config.toml
n_layer = 11
d_model = 640
n_experts = 20
experts_per_token = 1
d_expert = 400
d_shared_expert = 0
activation = "geglu"
moe_layers = [2, 3, 4, 5, 6, 7, 8, 9, 10]
router_score = "softmax"
normalize_top_k = false
routed_scale = 1.0
balance_loss = 0.00242
balance_bias = false
router_z_loss = 0.001
init_std_router = 0.00897
lr_router = 0.00054
vocab_size = 22283
norm = "layernorm"
norm_eps = 1e-05
tie_embeddings = "early"
optimizer = "soap_variant"
lr = 0.00124
beta1 = 0.95
beta2 = 0.99
batch_tokens = 65536
seq_len = 1024
train_tokens = 541000000
steps = 8256
dataset = "wikipedia_en"
Below are experts of layer 7 (counted from 0) of a mixture-of-experts language model. Rows are named router (the router's row for the expert) and show model dimensions 256-383. Each number is 500 + 25 x the weight over its row's rms, rounded and kept within 0 to 999. Numbers have three digits each.
After each expert's rows: a language model's description of what the expert responds to; "mostly gets" lists some tokens that are sent to it at least half of the time. This comes from a sample of Wikipedia text that the model never trained on.

# expert 12
router:477504514518516510497487504520542491539478509501511501508550481520461486511485501523511507456506522514471505491478456499483511457483496480518513499478535448497483471507484495488470498484527481480528463512473524506489531470441479515541482480516509470472499478526564486515478474506527527538508520490481456482503524501535493481472464539451490489472450453535509520478499503537483463542475
Description: Word pieces of Japanese, Chinese, Korean, Indian and Thai names and places, such as Hong, Singh, Raj, ō, Yahatanishi-ku.
mostly gets: "ō", " Hong", " Bh", " Sri", " Raj", " JPN"

# expert 13
router:497514496528446470510461490532526479525486474501501493492491480510483509472479513540566479484532530526501481495494463476486478474510495478518535541468508485497499497500524491493493467473527519480499455540484477452466528470503458483522477475507483515511507503525520481524487556517551505522472563452523527478454526485548473496511469523503493491492497478524550507466491490515467460532507
Description: Units, compass directions and digits in location and area descriptions of places, such as 7 mi south, km², North Riding.
mostly gets: " mi", " km", " sq", "sq", " miles", " north"

# expert 7
router:487493528516506488507485509501493424513485527536480444495481482509501490467465492492532500501500483480510502470485517492481454465488491499483516522457506482478495490532512495513479474473502520482489452515488557492486513450484493506528450516505534519441481485516529477507489515511530528519537556439474480456454526494503496488510490512486496499483495489539535505485496480500496487526506
Description: Decimal points, commas, dashes and pipes inside sports results, standings and date lists, such as 0.955, July 4, 2017.
mostly gets: " .", " Prix", "SI", " MPC", " Challenger", "^{("

# expert 18
router:502506526486505452508471504516507463515451514479525489486525530488451484520474486495489484515518512522484511499462481475447472456500468513499536515465514445521507507524513461488470500458496526494502470495486504462485531468537503490509507527489523508463494494480500502539492552502543503498538566516527503501456493516510502477489466481485514514493498501505547473483483471464511509541524
Description: Backslashes, braces, underscores, frac and mathbb inside math formulas, plus colons and line breaks within equations.
mostly gets: "\\", " \\", "ydro", "_", "frac", "}("

# expert 1
router:479484500524475458523458506505486468511476499502492478477497506509495506497497493534515502489489493514505507502509487495511512511481471498534525501458505504524492506535508479508526495474514488487502507501481518507502503424481499484535497462527536457466497468532513480530480516495503494524487516464545475506471488498514529447542501506511522507492509485482524457447460488534501468547496
Description: Articles, ordinals and modifiers before album, film, song or band in music and entertainment bios, such as first, number-one, debut, bass.
mostly gets: " debut", " comedy", " video", " guitar", " bass", " musical"

# expert 2
router:467488507527500473508452475521527480504479525526512493522500521527475490484482471489522470494525539493475493489508523441509470497476502494552491491488503453534470497506545494494466479503470548469508535551523492453516531493514492521504484503520501492490459470495508466552480495514549563525505552482530477463529510488506509517501522484489487492483467473517515487465485446468472482487491
Description: Word-piece continuations in species lists, anatomy and asteroid tables, such as caudate, Jr, idae, LINEAR, and table pipes.
mostly gets: " c", " Jr", " LINEAR", "idae", " Socorro", " Spacewatch"

# expert 16
router:485490502523499511493474517487541479537444537522542489497521474512473499519436490534516519446477550483464496478491496497491492476487490525505501511490527514537478490537521515493493494506521495488511460472453484484510501468519487528494477518527489469489465464521508529560470514503523540500514528503507494547464547522530539484503468530494501514470451487534530472495478474548438493527468
Description: Fragments of German, Slavic and other European names and words, with diacritics like ä, č, ö, š, ová.
mostly gets: "ä", "č", "ö", "ø", "š", " Slov"

# expert 17
router:527521502533512463512493491518503532529509514519502458478481530516422517512491485511536459490517522476497519472514487489498495517486471537498530529505484457534458501533526506518479487482497499492479516527484520489514551510519495449529466499522504491471520483530508467513500530508518485539537518484523497465488537550483537483468460514514502535476469488506509504476483464509482484496497
Description: Single capital letters beginning split proper names, initials or country codes, such as M(álaga), V(ila), T.G., ITA.
mostly gets: " M", " V", " D", " T", " B", " H"

# expert 14
router:509504509515488496523475493554502477537482511511514503473492490532498438508472476505510473508500541496505520491485482445499495503491479486544518527498528494525460539523503482470494492501502516481525477510455518502465502467524482452517498524489503483466495476508474482529486512521529513503537542491542516482474497524532474469469492518489483537461455503520523446442509447494503504576481
Description: Given names of people in casts, credits and lists, such as John, Mike, William, Johnny, often after by or a dash.
mostly gets: " Mike", " Harry", " William", " Chris", " James", " Robert"

# expert 19
router:484476498578475507512475512543536487508464532523508446496492503485461455473476468510528491495519484507483513492506508462502499477469456511496506522453491475515512485493511505479494486475507513474505520521458505474485526484563503461508472499498494497465458481492488498516498523515530513552477542487504469466480485550527523480507493506490511515500444487494505504511438489513497496529498
Description: Years, dates and punctuation in bibliographies and biographical parentheses, plus was or he in bios, such as 1957, (1894–1957), pp.
mostly gets: "1996", "1986", "1993", "1984", "1983", "1991"